config.toml
num_hidden_layers = 8
hidden_size = 192
n_experts = 24
experts_per_token = 1
d_expert = 480
d_shared_expert = 0
hidden_act = "swiglu"
moe_layers = [1, 3, 5, 7]
router_score = "softmax"
normalize_top_k = false
routed_scale = 6.86
balance_loss = 0.00268
balance_bias = true
router_z_loss = 0.001
init_std_router = 0.0144
lr_router = 0.00304
vocab_size = 22709
norm = "layernorm"
norm_eps = 1e-06
tie_word_embeddings = false
optimizer = "muon_hyperball"
learning_rate = 0.0178
beta1 = 0.95
max_grad_norm = 2.0
batch_tokens = 131072
max_seq_len = 1024
train_tokens = 640100000
max_steps = 4884
dataset = "wikipedia_en"
Below are experts of layer 3 (counted from 0) of a mixture-of-experts language model. Rows are named router (the router's row for the expert), gate (a neuron's input weights, with its number), up (a neuron's input weights, with its number), down (a neuron's output weights, with its number) and show model dimensions 64-127. Each number is 50 + 12 x the weight over its row's rms, rounded and kept within 0 to 99.
Before each expert's rows: "comes before" lists some tokens at least twice as common just after its tokens as in all text; "mostly gets" lists some tokens that are sent to it at least half of the time. This comes from a sample of Wikipedia text that the model never trained on. Tokens count by the router's weight.

# expert 15
comes before: " ", " —", " \"", " Democratic", " Republican", " ·"
mostly gets: ".:", " Binomial", "):", " |", "–:", " Kitt"
router:49 50 39 66 66 65 34 49 50 32 41 45 42 37 32 60 45 57 49 55 50 45 58 28 41 47 52 61 48 58 66 41 67 63 34 31 26 53 52 60 63 51 72 74 37 48 59 53 59 58 64 58 61 21 73 56 36 60 52 38 50 75 61 61
gate16:52 47 37 59 41 52 44 42 45 65 52 48 60 50 34 52 65 69 56 39 55 41 61 59 62 65 46 41 59 49 59 43 57 50 50 36 35 41 41 54 58 49 39 58 52 50 68 47 39 45 56 32 53 61 50 43 60 27 78 41 55 27 46 38
up16:62 46 49 67 44 45 43 46 56 70 50 57 65 46 32 39 59 67 34 39 48 54 60 39 49 47 61 53 62 49 44 52 38 49 38 49 45 49 70 41 39 55 41 67 66 45 55 37 47 39 35 60 45 55 46 50 71 26 70 49 57 48 59 50
down16:54 51 37 70 40 47 45 60 50 62 46 49 32 42 63 54 50 33 37 30 24 71 47 41 54 63 60 46 41 42 61 29 59 64 67 63 42 62 27 35 39 47 35 66 24 54 32 46 51 40 58 69 32 62 38 41 58 30 28 51 53 41 66 37
gate17:55 58 59 45 72 58 50 59 29 50 52 57 38 69 43 42 66 48 64 45 34 42 42 44 32 37 70 46 31 42 40 34 60 47 59 50 74 70 42 58 49 51 66 55 66 37 56 67 59 45 47 22 34 73 43 44 65 60 48 66 46 54 52 55
up17:58 57 32 84 39 33 55 28 44 42 64 46 69 26 64 48 60 66 72 61 56 53 73 41 55 45 58 50 49 36 56 60 46 56 41 47 28 35 49 44 39 56 51 29 49 65 43 38 45 52 63 71 34 31 62 52 36 38 66 47 69 41 43 41
down17:71 65 39 49 60 45 50 62 34 59 72 23 34 38 59 42 32 46 46 79 51 58 37 51 37 42 51 29 53 59 48 61 25 36 55 33 54 53 38 51 58 48 44 43 45 45 35 39 72 30 52 62 56 42 56 42 41 47 50 51 72 44 37 71
gate18:49 35 53 67 52 64 42 37 39 58 33 60 54 63 37 64 54 62 37 35 49 41 36 43 41 57 43 66 63 33 44 41 47 50 50 48 37 38 29 48 50 66 60 50 60 48 30 59 41 62 52 50 61 48 59 68 47 31 56 59 64 51 51 44
up18:38 31 57 37 50 53 48 31 53 35 33 47 38 36 39 61 55 56 56 51 67 57 78 43 50 51 51 54 63 68 46 46 32 45 52 43 54 49 56 49 44 68 53 40 36 28 55 67 52 40 48 53 50 77 33 43 29 24 60 41 58 48 29 57
down18:52 38 53 58 41 61 34 60 42 33 38 42 46 26 66 48 45 57 48 60 48 52 09 59 39 45 45 59 50 55 51 49 60 33 31 58 51 61 43 48 68 58 26 43 56 52 49 60 43 37 38 68 55 53 51 60 37 23 46 29 41 49 74 57
gate19:52 61 64 40 49 54 44 49 63 53 62 54 64 75 39 42 49 48 59 39 44 53 49 71 61 49 61 42 58 50 22 47 47 57 55 27 36 64 46 53 43 20 48 18 68 64 61 56 52 39 68 42 36 49 49 57 33 47 60 44 53 53 35 19
up19:68 36 32 61 39 38 59 54 49 54 43 54 29 22 81 60 64 71 50 48 61 45 48 25 41 45 42 46 45 50 61 48 53 47 47 63 58 59 20 51 49 48 36 75 27 52 34 56 48 47 47 68 56 44 59 35 51 56 29 73 53 32 60 64
down19:55 46 44 51 49 37 42 76 39 32 38 70 57 31 61 33 48 51 37 57 54 51 68 55 73 62 65 50 55 68 49 29 62 39 53 54 60 41 29 49 55 34 65 65 42 44 46 59 72 50 52 54 51 56 58 49 34 66 36 41 62 60 71 53
gate20:31 63 61 03 49 47 47 61 38 41 59 69 37 50 39 49 36 78 50 33 62 51 49 40 48 45 55 35 45 49 47 64 49 61 46 64 39 53 43 61 45 62 63 28 49 53 63 55 39 49 51 60 35 41 46 48 53 35 45 40 59 58 43 42
up20:62 52 71 54 44 60 34 36 49 32 48 30 52 72 62 34 28 53 65 47 63 59 26 48 46 27 60 61 65 47 72 66 60 55 52 58 60 51 69 57 40 62 55 62 73 48 43 37 41 56 34 47 27 56 45 48 72 45 50 58 48 41 44 17
down20:55 52 49 58 69 47 44 63 79 42 36 52 53 45 30 65 40 42 45 26 78 34 50 55 38 41 76 64 20 30 56 40 52 38 44 43 48 61 56 38 60 54 49 59 34 38 58 50 46 59 53 39 55 52 54 42 35 40 63 36 70 32 40 42
gate21:44 67 52 48 42 73 58 57 38 48 33 55 61 32 35 70 60 39 46 40 56 64 53 43 61 48 55 56 31 60 53 32 32 49 23 57 46 38 34 56 56 61 54 68 54 51 60 41 49 51 49 39 57 45 36 60 52 46 45 68 61 64 50 52
up21:45 57 53 48 49 61 58 46 81 56 50 59 52 64 53 63 54 56 52 48 61 57 43 44 68 72 56 59 44 58 38 47 36 44 62 67 55 66 51 56 41 59 61 57 25 65 54 50 59 59 47 34 64 45 54 32 52 33 49 71 48 64 37 50
down21:40 45 52 57 44 62 77 46 50 55 41 36 52 23 34 40 48 32 70 63 29 78 55 63 39 61 54 43 63 77 52 54 38 36 41 55 43 61 44 51 40 57 54 50 42 62 84 62 61 35 42 49 43 42 47 47 38 33 39 96 52 44 54 42
gate22:43 63 50 55 46 40 45 77 60 54 50 51 40 60 57 52 61 54 18 53 43 41 58 56 48 57 51 73 43 34 46 53 43 28 55 49 63 60 38 43 45 50 47 41 58 46 68 38 48 55 62 61 46 43 66 63 45 38 55 37 31 43 46 33
up22:56 45 23 44 42 74 39 45 56 33 49 37 46 24 50 52 44 58 78 30 43 31 42 46 52 45 48 58 37 55 31 58 59 48 68 47 41 52 55 49 48 53 28 65 49 30 52 55 53 38 32 56 67 45 59 46 55 64 39 57 47 43 53 45
down22:49 47 26 52 74 47 43 57 51 48 41 71 50 43 52 10 43 42 46 33 50 54 54 39 61 22 50 74 43 50 57 36 61 61 49 55 35 30 71 62 32 50 47 66 46 48 60 56 51 41 59 73 40 68 17 47 46 51 23 51 57 64 38 57
gate23:89 50 75 50 60 56 26 51 36 47 51 50 46 37 60 74 52 68 54 52 33 55 46 39 60 57 47 31 63 58 45 44 34 66 41 56 49 54 69 63 51 41 73 58 43 45 50 51 73 45 61 39 55 75 45 56 44 37 54 53 54 55 73 47
up23:72 55 85 37 36 48 47 52 56 62 46 61 60 60 53 65 44 56 58 65 48 66 53 42 63 47 49 22 57 54 63 56 50 68 51 52 51 37 72 54 36 31 64 57 60 52 40 52 52 52 40 25 48 66 50 32 48 41 47 66 44 36 65 66
down23:49 52 46 25 55 54 59 55 80 38 23 59 59 38 56 44 41 38 45 55 72 66 56 37 48 26 39 52 51 43 48 55 45 35 50 72 46 48 56 64 50 68 56 41 38 59 52 62 60 50 57 41 32 39 42 53 66 39 31 45 35 43 55 55
gate24:39 29 60 46 74 50 31 27 23 48 52 54 37 41 34 66 56 60 50 62 50 59 54 61 44 46 52 53 37 62 21 54 71 50 29 67 27 52 53 46 78 40 67 53 54 73 42 29 38 58 51 39 41 55 51 64 68 56 45 43 42 43 62 67
up24:51 56 52 51 59 32 55 35 71 45 53 48 71 54 64 57 55 55 65 59 59 46 67 49 46 70 52 48 45 45 74 33 57 43 66 41 69 48 46 40 47 69 46 56 61 35 49 70 37 46 52 25 53 75 71 44 46 47 57 61 52 67 41 34
down24:50 44 48 31 27 22 35 41 42 30 49 57 69 54 44 49 76 67 60 34 54 55 44 42 52 23 75 48 51 62 58 61 47 42 50 48 50 50 48 44 43 47 64 57 42 34 70 64 45 23 32 61 64 45 63 53 37 63 51 42 48 34 69 51
gate25:42 55 20 58 30 68 68 52 35 47 32 29 62 57 52 54 50 59 48 70 60 64 50 58 64 67 62 55 64 66 64 45 64 63 59 30 46 57 49 32 46 65 39 41 51 68 63 62 35 48 59 63 64 45 64 45 23 62 34 55 51 42 31 43
up25:57 48 78 43 60 55 46 47 58 30 78 55 54 50 58 16 47 38 60 34 33 39 46 55 38 55 32 27 34 48 47 52 37 40 25 55 44 43 46 66 54 68 48 61 74 40 47 50 75 43 43 49 43 61 31 56 70 55 61 29 48 34 50 69
down25:39 56 57 54 54 56 52 48 53 54 61 46 57 51 33 50 65 54 25 47 53 46 36 62 62 49 31 39 30 46 40 45 62 33 60 42 41 45 52 49 60 41 45 24 39 48 36 61 31 38 40 62 40 44 23 41 46 61 60 67 37 42 58 70
gate26:44 63 54 29 49 33 53 58 56 43 57 50 38 51 23 62 49 62 64 61 57 30 44 51 38 53 70 35 68 45 51 42 39 46 54 33 49 61 44 68 64 42 40 65 39 65 57 63 60 30 40 48 64 50 72 65 43 30 61 58 55 62 67 46
up26:37 55 36 65 59 81 49 55 43 58 62 55 61 66 64 62 48 40 40 41 45 75 60 29 62 44 48 63 22 71 55 62 65 61 45 60 54 34 42 57 48 39 63 26 68 45 53 41 54 54 50 57 43 50 33 45 49 45 46 42 55 30 45 59
down26:59 47 53 53 42 55 29 66 29 66 60 53 51 22 36 59 52 56 48 60 40 50 44 47 85 56 38 45 51 34 68 59 57 73 43 71 45 47 43 65 60 27 67 76 75 47 42 45 46 24 58 23 61 39 28 46 51 65 68 44 46 49 46 33
gate27:59 37 36 50 37 58 46 60 54 57 39 51 31 60 61 41 40 48 45 47 45 52 59 56 57 29 52 61 49 49 63 59 40 75 60 44 45 42 44 52 20 64 43 69 56 27 47 27 32 22 47 49 48 60 48 63 55 33 53 50 39 82 50 47
up27:54 28 46 49 57 73 50 41 39 62 58 59 44 66 49 46 63 26 51 46 52 40 82 57 80 57 42 73 61 38 67 59 44 42 61 56 33 53 31 43 58 57 57 47 50 30 45 46 31 44 45 42 41 58 30 48 52 45 36 46 54 75 23 50
down27:48 67 45 59 32 64 41 54 56 40 59 52 49 54 35 54 64 48 63 47 73 41 71 50 38 50 70 37 44 40 42 50 51 35 44 49 43 48 46 53 38 31 73 55 57 70 25 48 59 62 65 50 57 43 52 37 84 48 50 58 59 48 71 63
gate28:67 53 51 45 49 45 60 49 54 70 41 51 62 78 62 55 75 23 44 51 57 55 52 67 40 69 70 38 78 70 44 30 48 48 52 61 48 43 75 29 51 64 48 69 45 63 55 53 53 47 53 47 35 60 44 51 48 50 34 39 48 53 40 45
up28:39 66 66 48 36 47 38 47 45 50 53 57 45 44 73 50 59 80 56 49 27 36 35 51 59 44 55 37 42 50 58 44 54 52 71 61 43 55 43 65 64 44 45 39 40 53 50 44 46 77 54 58 43 51 36 40 65 26 66 54 45 32 62 39
down28:79 39 77 55 44 68 53 36 39 43 40 62 71 60 43 56 50 46 67 43 44 51 25 64 62 47 62 34 19 58 55 35 37 55 39 71 63 56 51 64 52 44 54 42 46 48 60 53 54 64 59 33 68 67 40 50 60 54 27 52 62 49 33 51
gate29:42 49 50 64 51 54 51 56 45 46 54 46 34 51 35 62 57 55 57 47 47 53 57 37 50 56 53 38 45 53 71 35 50 25 65 46 37 55 61 67 35 50 25 44 51 37 49 56 63 49 35 55 50 48 21 54 42 61 32 48 49 49 59 57
up29:44 54 45 48 60 53 73 49 53 46 57 74 38 44 47 42 57 44 62 59 78 31 43 59 60 59 45 57 45 70 46 33 73 45 50 33 69 46 83 38 35 70 56 36 66 58 35 65 64 57 54 31 42 49 57 54 39 40 27 77 62 50 46 32
down29:41 48 58 57 58 59 43 53 53 46 57 53 59 61 51 50 37 45 49 48 66 39 47 72 71 37 48 52 57 66 50 28 53 50 57 57 52 49 61 48 51 50 72 51 76 72 60 69 68 52 42 30 40 54 73 38 63 44 57 63 71 48 49 51
gate30:46 50 55 47 48 36 49 43 64 42 49 36 46 39 61 39 64 71 56 35 47 48 56 58 44 44 50 57 43 56 66 36 60 40 57 42 49 37 67 43 48 60 55 39 55 40 32 46 23 38 46 74 47 31 40 15 39 49 45 53 64 43 32 53
up30:54 45 36 50 40 55 45 30 49 31 61 48 40 32 26 56 70 42 59 62 60 55 62 45 58 35 53 41 50 48 47 38 70 49 53 69 62 60 61 55 37 44 55 49 57 67 55 38 59 43 43 43 40 60 35 96 20 69 53 41 69 51 58 34
down30:27 43 56 49 38 60 54 57 52 56 46 59 19 40 77 68 53 56 53 31 13 44 58 59 49 44 64 47 51 71 45 49 41 44 64 57 54 58 48 53 69 30 60 40 68 55 46 38 43 62 58 57 39 49 62 24 42 62 58 30 53 51 71 44
gate31:41 42 51 72 63 37 52 62 34 37 62 46 48 43 50 53 54 56 23 37 45 40 45 45 47 44 53 52 55 42 46 55 45 46 56 39 53 38 62 44 65 63 13 43 31 37 48 34 52 32 34 36 42 68 41 28 67 58 33 54 77 51 63 78
up31:59 40 45 68 36 40 44 48 35 33 45 61 58 36 57 49 46 42 46 55 50 37 70 60 42 66 60 51 56 65 38 38 46 57 54 44 38 56 59 70 71 73 42 63 65 46 65 45 46 53 53 59 53 59 40 46 43 61 53 54 67 33 52 74
down31:38 49 40 64 42 44 38 64 49 49 48 53 43 76 46 54 39 43 63 69 48 40 61 57 48 39 66 46 47 38 55 53 64 46 61 50 41 55 57 73 66 35 54 36 61 76 53 56 74 35 47 65 41 45 40 79 49 23 66 42 56 48 52 30
gate32:38 34 49 41 60 51 36 38 23 31 44 69 69 50 49 62 32 43 49 57 51 51 51 46 42 54 58 39 67 45 59 73 54 57 59 33 58 58 78 64 62 54 45 59 47 55 50 74 34 36 36 67 51 59 56 61 55 54 58 43 46 55 68 37
up32:35 29 53 49 47 38 32 39 46 31 54 68 56 47 65 40 52 54 54 68 70 46 38 51 21 43 37 45 66 28 62 55 64 55 45 41 50 57 93 58 63 54 34 58 59 49 50 52 41 55 34 59 42 50 45 51 29 66 59 30 41 48 44 41
down32:44 56 70 41 62 64 66 68 65 46 71 47 42 58 76 64 32 47 64 40 60 26 57 34 47 68 49 59 28 64 67 44 51 42 33 53 72 38 50 60 28 24 66 27 42 44 36 28 52 52 46 43 48 50 66 49 64 48 56 52 42 41 42 63
gate33:62 70 34 40 73 52 49 71 44 55 51 62 51 31 38 44 32 57 57 62 69 46 42 58 50 53 54 40 39 39 43 56 68 44 54 43 56 31 55 53 68 52 48 54 39 51 59 43 45 44 63 39 59 67 50 66 62 53 60 40 55 43 59 29
up33:45 17 46 71 37 40 50 57 56 39 50 46 54 62 66 63 60 52 59 41 48 59 39 43 46 52 60 47 27 43 57 42 49 60 42 45 56 72 60 51 42 42 62 62 38 33 52 61 66 43 40 73 62 39 62 35 55 54 49 52 41 46 44 75
down33:59 53 38 38 59 42 37 43 33 40 75 42 49 67 40 58 62 59 50 51 43 58 54 61 48 62 51 54 49 49 54 45 61 50 53 68 55 51 57 53 73 68 57 67 48 64 45 55 58 24 73 47 50 63 57 44 45 63 39 32 36 52 54 68
gate34:32 50 48 48 58 66 37 64 42 28 59 39 51 40 39 34 30 72 40 87 60 52 44 60 48 61 77 57 59 44 43 33 52 45 70 30 59 39 43 51 65 58 43 57 56 49 41 51 54 50 36 51 38 44 55 42 47 55 41 32 60 33 63 67
up34:29 54 47 41 61 71 31 59 43 29 58 42 46 44 43 32 43 64 64 76 48 41 38 54 48 56 63 63 66 53 32 30 47 40 66 36 71 61 47 48 69 50 34 58 58 43 54 54 47 41 50 57 56 39 60 45 53 45 52 33 60 39 59 72
down34:48 56 40 51 43 67 57 34 73 53 49 65 47 68 60 57 69 66 46 39 34 60 42 52 41 61 33 52 40 22 38 58 78 56 38 49 47 42 67 36 56 53 49 39 62 55 21 25 47 40 27 40 65 42 43 35 55 48 79 47 41 54 73 55
gate35:37 42 57 45 36 56 46 51 46 34 67 53 64 32 55 36 50 33 41 77 75 38 65 57 30 60 45 49 62 57 45 35 51 57 26 49 53 42 59 43 57 49 31 44 53 51 44 77 70 66 42 40 70 56 47 52 51 37 54 56 68 60 66 48
up35:57 41 49 66 46 18 50 36 56 37 45 48 60 48 47 37 41 50 59 75 77 53 67 47 61 61 40 36 44 54 61 32 69 55 22 47 54 44 55 57 46 56 37 33 71 43 28 65 51 58 53 42 67 39 49 64 64 31 54 53 51 43 41 58
down35:56 44 38 37 54 42 55 35 42 43 42 56 53 54 64 61 53 66 61 58 58 35 37 61 64 33 49 61 29 55 48 66 51 52 51 53 45 33 61 28 45 48 75 39 52 63 72 44 49 45 46 40 51 55 55 72 43 58 46 30 52 56 45 49
gate36:56 51 37 47 54 68 74 42 28 36 30 65 53 45 45 62 72 54 48 56 39 48 65 34 57 43 67 55 49 72 44 66 39 40 60 76 55 51 57 78 51 62 63 50 40 25 38 72 40 56 42 63 43 55 41 21 56 48 53 45 32 40 50 65
up36:50 60 43 47 62 70 70 56 48 41 43 46 59 50 30 68 56 64 51 68 44 61 67 51 56 44 70 54 58 62 59 64 63 40 44 55 74 53 56 60 52 62 77 36 32 23 46 77 41 48 48 43 57 58 45 33 52 38 52 56 50 33 41 67
down36:45 49 40 70 49 46 45 34 59 49 52 54 32 23 53 32 49 56 58 40 59 47 49 51 53 62 70 65 71 51 47 67 44 55 62 46 66 18 25 52 32 70 52 31 42 53 55 54 34 38 40 57 55 39 55 47 41 28 49 54 41 43 63 65
gate37:77 36 23 59 68 42 53 56 36 62 49 72 46 44 58 51 50 41 47 53 48 47 58 48 42 40 44 60 49 49 71 51 57 61 47 61 48 51 37 45 54 54 39 42 33 55 43 59 36 53 46 35 61 60 45 60 56 51 71 54 58 45 55 43
up37:69 45 47 67 68 62 48 55 51 67 33 55 50 55 59 26 40 43 78 49 42 60 49 68 35 35 59 75 62 39 73 40 74 71 61 69 57 58 59 70 44 62 53 47 48 67 60 70 48 47 31 47 79 59 34 54 42 69 59 61 43 46 70 58
down37:48 51 49 40 44 50 64 36 30 50 37 68 61 42 41 35 67 73 61 47 62 44 60 45 32 51 54 62 54 46 54 52 65 74 53 62 53 42 63 34 59 36 52 44 74 40 75 45 40 49 66 42 71 81 65 42 48 47 66 69 63 40 57 64
gate38:53 35 56 26 23 49 69 48 40 52 35 39 49 22 34 61 48 60 62 61 57 46 44 47 57 44 54 45 60 49 52 34 49 61 42 51 50 36 49 70 53 46 37 58 40 29 29 61 50 63 64 57 38 56 52 46 54 50 41 44 27 43 57 34
up38:39 35 41 42 61 54 57 38 54 50 44 73 54 67 58 58 61 43 35 55 67 56 57 63 25 38 50 39 55 45 38 69 54 54 40 67 52 57 51 42 40 46 53 57 37 49 46 46 74 59 67 62 68 39 54 50 69 67 53 47 38 54 64 60
down38:36 22 35 38 40 22 38 40 49 51 48 43 57 45 36 37 51 62 36 66 47 53 58 32 35 64 36 36 31 53 35 32 43 43 27 39 34 53 51 39 57 66 49 62 35 48 47 52 36 56 40 50 52 62 56 61 62 59 75 24 48 62 65 29
gate39:49 42 66 51 55 73 51 58 48 48 43 59 51 32 41 57 52 62 56 80 72 47 57 69 43 66 71 40 74 54 58 51 30 57 78 68 70 38 49 58 40 40 46 56 34 38 29 59 60 64 73 40 45 45 52 43 53 60 45 48 52 56 75 41
up39:51 46 67 57 58 74 56 61 37 54 37 59 64 45 33 53 45 56 54 78 71 45 54 58 44 62 59 37 63 70 59 43 25 57 77 57 78 55 44 57 51 32 36 55 36 21 35 53 56 59 55 54 43 64 48 44 56 54 30 40 53 41 77 50
down39:50 46 49 68 42 75 57 53 25 58 45 49 45 32 22 47 58 66 67 55 42 30 46 29 58 41 40 39 63 44 46 56 59 39 56 50 65 49 56 57 36 51 47 43 57 57 53 63 50 55 61 68 63 61 52 51 48 64 60 48 39 43 58 31
gate40:41 42 60 70 58 59 74 66 38 32 26 41 53 44 72 61 50 54 40 53 60 54 53 53 42 66 56 59 49 53 40 47 43 91 46 51 62 54 44 61 50 56 55 38 36 41 47 47 38 57 68 53 43 34 48 23 55 45 34 59 65 68 62 24
up40:65 64 39 46 46 35 42 35 67 73 70 55 54 59 26 37 57 40 53 47 50 45 56 33 61 39 45 49 54 40 55 57 56 16 56 49 37 49 58 44 55 36 38 61 54 46 62 54 59 52 35 44 64 66 55 68 59 55 75 49 46 36 31 77
down40:56 56 68 64 58 32 82 74 48 39 65 54 46 36 38 43 63 63 56 40 47 69 45 45 35 50 39 58 41 62 50 62 37 48 64 50 51 68 42 52 65 61 38 42 58 50 46 66 36 60 39 58 46 62 76 58 40 62 23 47 32 49 44 47
gate41:44 46 40 46 50 43 59 52 64 68 55 51 57 75 53 68 49 42 34 52 61 59 48 56 37 60 48 39 55 27 45 39 63 27 53 55 76 62 47 38 49 61 42 69 51 59 49 58 46 27 38 52 54 28 49 61 50 60 66 56 45 51 48 21
up41:71 65 51 46 52 48 55 42 59 21 69 64 44 41 43 46 32 38 60 29 51 31 59 47 39 39 48 46 43 62 32 47 42 59 53 60 41 50 49 45 51 38 51 25 54 47 66 54 48 52 42 38 60 56 48 64 58 59 44 49 33 59 69 65
down41:68 17 55 54 44 49 71 62 39 50 64 63 37 39 45 53 43 39 55 54 61 57 62 47 56 68 36 27 49 52 43 42 50 41 40 64 27 49 44 42 48 41 59 65 35 52 55 47 57 39 59 63 58 58 74 44 47 33 72 46 35 69 46 52
gate42:51 26 53 51 55 37 37 72 32 32 62 66 32 33 43 62 22 71 60 54 54 43 30 47 28 43 53 43 44 64 36 39 45 60 49 37 47 47 40 73 60 45 42 49 38 37 45 59 48 40 56 53 41 47 56 64 49 56 62 57 46 68 20 47
up42:71 54 34 54 47 68 56 39 50 44 39 32 62 59 42 48 66 54 50 57 46 37 50 19 67 36 46 66 52 67 89 68 68 38 60 46 48 45 52 26 43 58 47 52 66 68 59 49 45 67 30 41 65 49 39 22 50 45 34 39 44 56 69 59
down42:45 44 53 44 28 31 63 51 48 64 64 49 43 44 53 56 56 48 34 45 53 60 63 38 50 46 45 61 38 51 58 68 53 65 49 62 48 41 67 42 27 52 55 80 39 54 68 45 39 58 24 56 64 42 59 47 55 40 62 60 67 35 40 52
gate43:62 71 74 30 46 45 63 47 73 53 45 66 55 45 61 45 67 34 30 44 48 70 46 64 53 62 75 19 42 57 40 32 51 58 38 54 43 55 74 46 52 52 49 42 37 59 64 41 75 61 53 48 46 59 52 50 59 46 60 66 34 72 50 78
up43:50 67 66 23 40 40 53 46 71 24 41 49 49 50 58 36 62 52 43 51 52 52 40 53 51 43 61 39 58 60 52 53 55 59 42 60 18 68 66 54 58 54 44 52 49 45 56 18 82 50 34 46 52 69 31 61 63 39 74 64 37 50 52 48
down43:58 23 61 40 46 51 34 36 60 53 32 50 47 55 76 64 57 52 40 55 55 59 20 62 64 25 37 43 36 71 35 61 26 32 32 64 56 56 62 54 46 51 64 38 62 45 41 46 48 60 55 68 41 57 54 44 46 36 62 50 38 49 52 67
gate44:69 60 51 53 63 52 36 54 56 77 56 68 40 57 44 48 28 37 39 38 44 53 46 52 56 37 45 59 37 69 53 45 46 49 52 41 47 36 57 52 52 52 54 39 27 56 44 30 37 49 60 43 47 41 60 70 62 51 49 45 60 51 57 45
up44:37 63 66 50 55 43 28 68 46 58 63 70 45 68 34 60 32 57 62 46 64 58 60 37 27 32 52 55 43 51 65 55 44 48 52 35 35 56 40 56 63 44 45 60 47 52 35 43 56 41 63 66 41 51 55 56 65 44 46 45 59 30 53 56
down44:37 18 52 46 48 49 46 51 41 59 54 46 25 41 50 65 52 54 37 56 37 56 46 71 50 72 35 48 59 55 57 27 47 49 49 67 53 49 55 52 52 46 46 43 50 44 41 32 46 60 50 56 23 29 47 83 68 54 45 41 48 51 46 51
gate45:72 38 63 57 46 33 77 37 40 74 59 53 76 55 49 53 44 46 51 38 44 54 17 52 68 38 46 35 55 52 33 52 40 43 46 50 42 54 54 43 52 65 47 42 70 55 44 41 45 39 46 41 37 69 46 41 48 63 42 58 51 34 35 59
up45:74 39 64 55 46 30 74 37 44 74 59 49 78 57 50 50 41 46 50 37 41 54 23 52 66 36 48 36 50 51 35 53 37 45 49 49 45 52 55 46 52 62 48 44 70 54 45 42 44 42 45 40 37 65 45 41 48 65 44 58 51 31 37 59
down45:64 44 46 42 62 33 39 60 47 60 79 55 73 55 50 55 46 50 53 42 53 63 43 44 38 49 58 33 76 60 47 41 49 46 54 35 51 46 38 67 63 52 55 66 55 40 79 53 28 48 81 62 54 72 65 50 45 53 41 56 37 47 47 76
gate46:53 48 36 42 65 57 29 72 40 46 56 42 54 34 27 58 47 63 36 57 77 45 37 35 43 35 56 61 53 76 44 49 59 61 47 61 44 67 55 64 40 58 58 62 68 34 35 68 59 36 33 68 47 54 40 41 37 39 51 54 49 45 60 64
up46:41 62 93 61 45 46 62 29 47 55 63 39 46 66 51 50 54 59 57 40 30 56 45 54 48 56 63 36 55 70 53 37 59 76 42 44 62 66 41 58 65 28 23 46 35 64 54 40 54 67 59 54 48 57 62 44 56 46 43 39 51 40 37 51
down46:59 49 44 66 49 56 78 70 37 41 43 46 42 49 51 45 32 43 45 57 45 73 56 58 38 29 53 55 50 52 53 50 58 28 49 30 70 47 42 34 44 76 64 55 47 57 42 27 64 31 29 68 71 83 51 59 65 28 44 52 42 27 54 46
gate47:74 60 41 46 61 54 56 70 54 36 56 32 51 47 61 73 64 60 38 47 40 42 53 39 48 59 59 63 39 41 68 43 38 62 34 70 51 38 45 39 49 48 42 42 22 54 31 48 40 55 55 51 61 47 54 50 47 55 40 36 37 52 34 24
up47:22 22 53 64 33 40 39 48 44 50 39 68 51 42 45 24 44 35 65 52 52 63 50 55 48 50 30 52 55 55 45 37 63 22 73 13 38 60 50 72 60 48 50 55 49 54 66 46 63 34 55 36 58 55 40 42 52 55 37 55 46 51 42 68
down47:38 46 43 53 61 44 54 60 54 39 48 39 36 46 27 49 49 44 40 60 62 87 50 64 56 63 31 68 58 34 53 45 35 34 77 34 53 48 56 45 44 69 59 48 45 52 44 48 34 49 71 38 58 42 50 60 42 73 64 54 34 69 36 55
gate48:64 50 52 61 32 57 50 72 49 57 52 51 65 44 43 43 46 41 65 66 22 46 54 68 44 51 25 60 22 48 40 51 64 55 37 53 50 47 42 41 48 44 51 57 51 49 41 48 47 60 78 58 62 53 41 44 50 55 25 33 69 36 61 56
up48:57 44 68 49 62 49 50 54 27 52 54 53 41 51 44 56 71 53 38 25 69 37 59 38 63 63 50 40 48 44 58 56 47 46 47 35 40 35 37 67 37 54 31 53 61 45 66 51 37 55 55 51 51 39 59 73 44 49 49 62 35 71 51 43
down48:55 60 60 39 54 35 81 47 43 42 50 59 76 45 55 53 49 62 58 45 53 33 40 21 37 48 47 46 44 52 60 63 43 48 36 58 63 39 47 50 59 68 51 42 52 51 54 67 38 55 40 49 56 61 81 59 52 42 45 45 32 31 53 44
gate49:38 50 41 56 58 51 48 69 59 34 63 58 29 44 51 48 27 56 56 65 43 49 27 73 30 57 29 67 65 34 60 41 71 58 23 42 52 46 46 42 70 57 32 43 32 84 52 68 48 49 45 50 51 37 66 83 45 67 59 43 63 54 36 28
up49:44 41 34 63 65 48 62 69 46 36 68 34 21 40 36 54 31 68 59 74 46 37 55 61 37 61 38 24 73 67 68 59 65 36 30 49 53 55 44 45 66 29 40 47 16 60 61 83 34 44 61 41 58 59 66 66 53 59 50 39 57 48 45 40
down49:67 60 45 54 45 59 48 67 53 60 66 48 64 41 23 32 41 43 47 43 46 42 50 43 40 58 39 35 56 66 35 42 43 53 54 59 35 59 51 48 46 31 17 41 41 35 49 37 64 74 58 29 57 40 56 33 44 39 47 49 52 43 40 66
gate50:13 79 60 60 41 28 48 57 58 49 40 35 57 44 52 44 37 47 33 57 46 57 46 43 58 52 60 36 48 62 49 61 26 53 61 51 59 64 56 54 49 64 53 40 52 57 64 53 55 54 56 51 50 29 47 67 61 36 51 34 60 52 62 39
up50:68 57 21 62 57 50 48 54 64 54 53 48 54 52 57 45 59 37 55 48 48 70 54 71 61 58 31 62 49 43 47 33 56 35 42 37 63 49 61 32 50 42 49 40 51 38 37 60 33 54 66 41 51 70 54 66 40 65 30 52 55 52 35 73
down50:46 48 40 70 53 34 68 46 39 42 33 46 26 38 61 45 49 46 36 54 59 64 41 25 64 32 42 61 44 65 35 40 52 50 35 41 58 43 28 39 56 68 51 49 33 48 49 55 25 24 48 57 56 43 50 41 60 61 49 36 56 63 55 62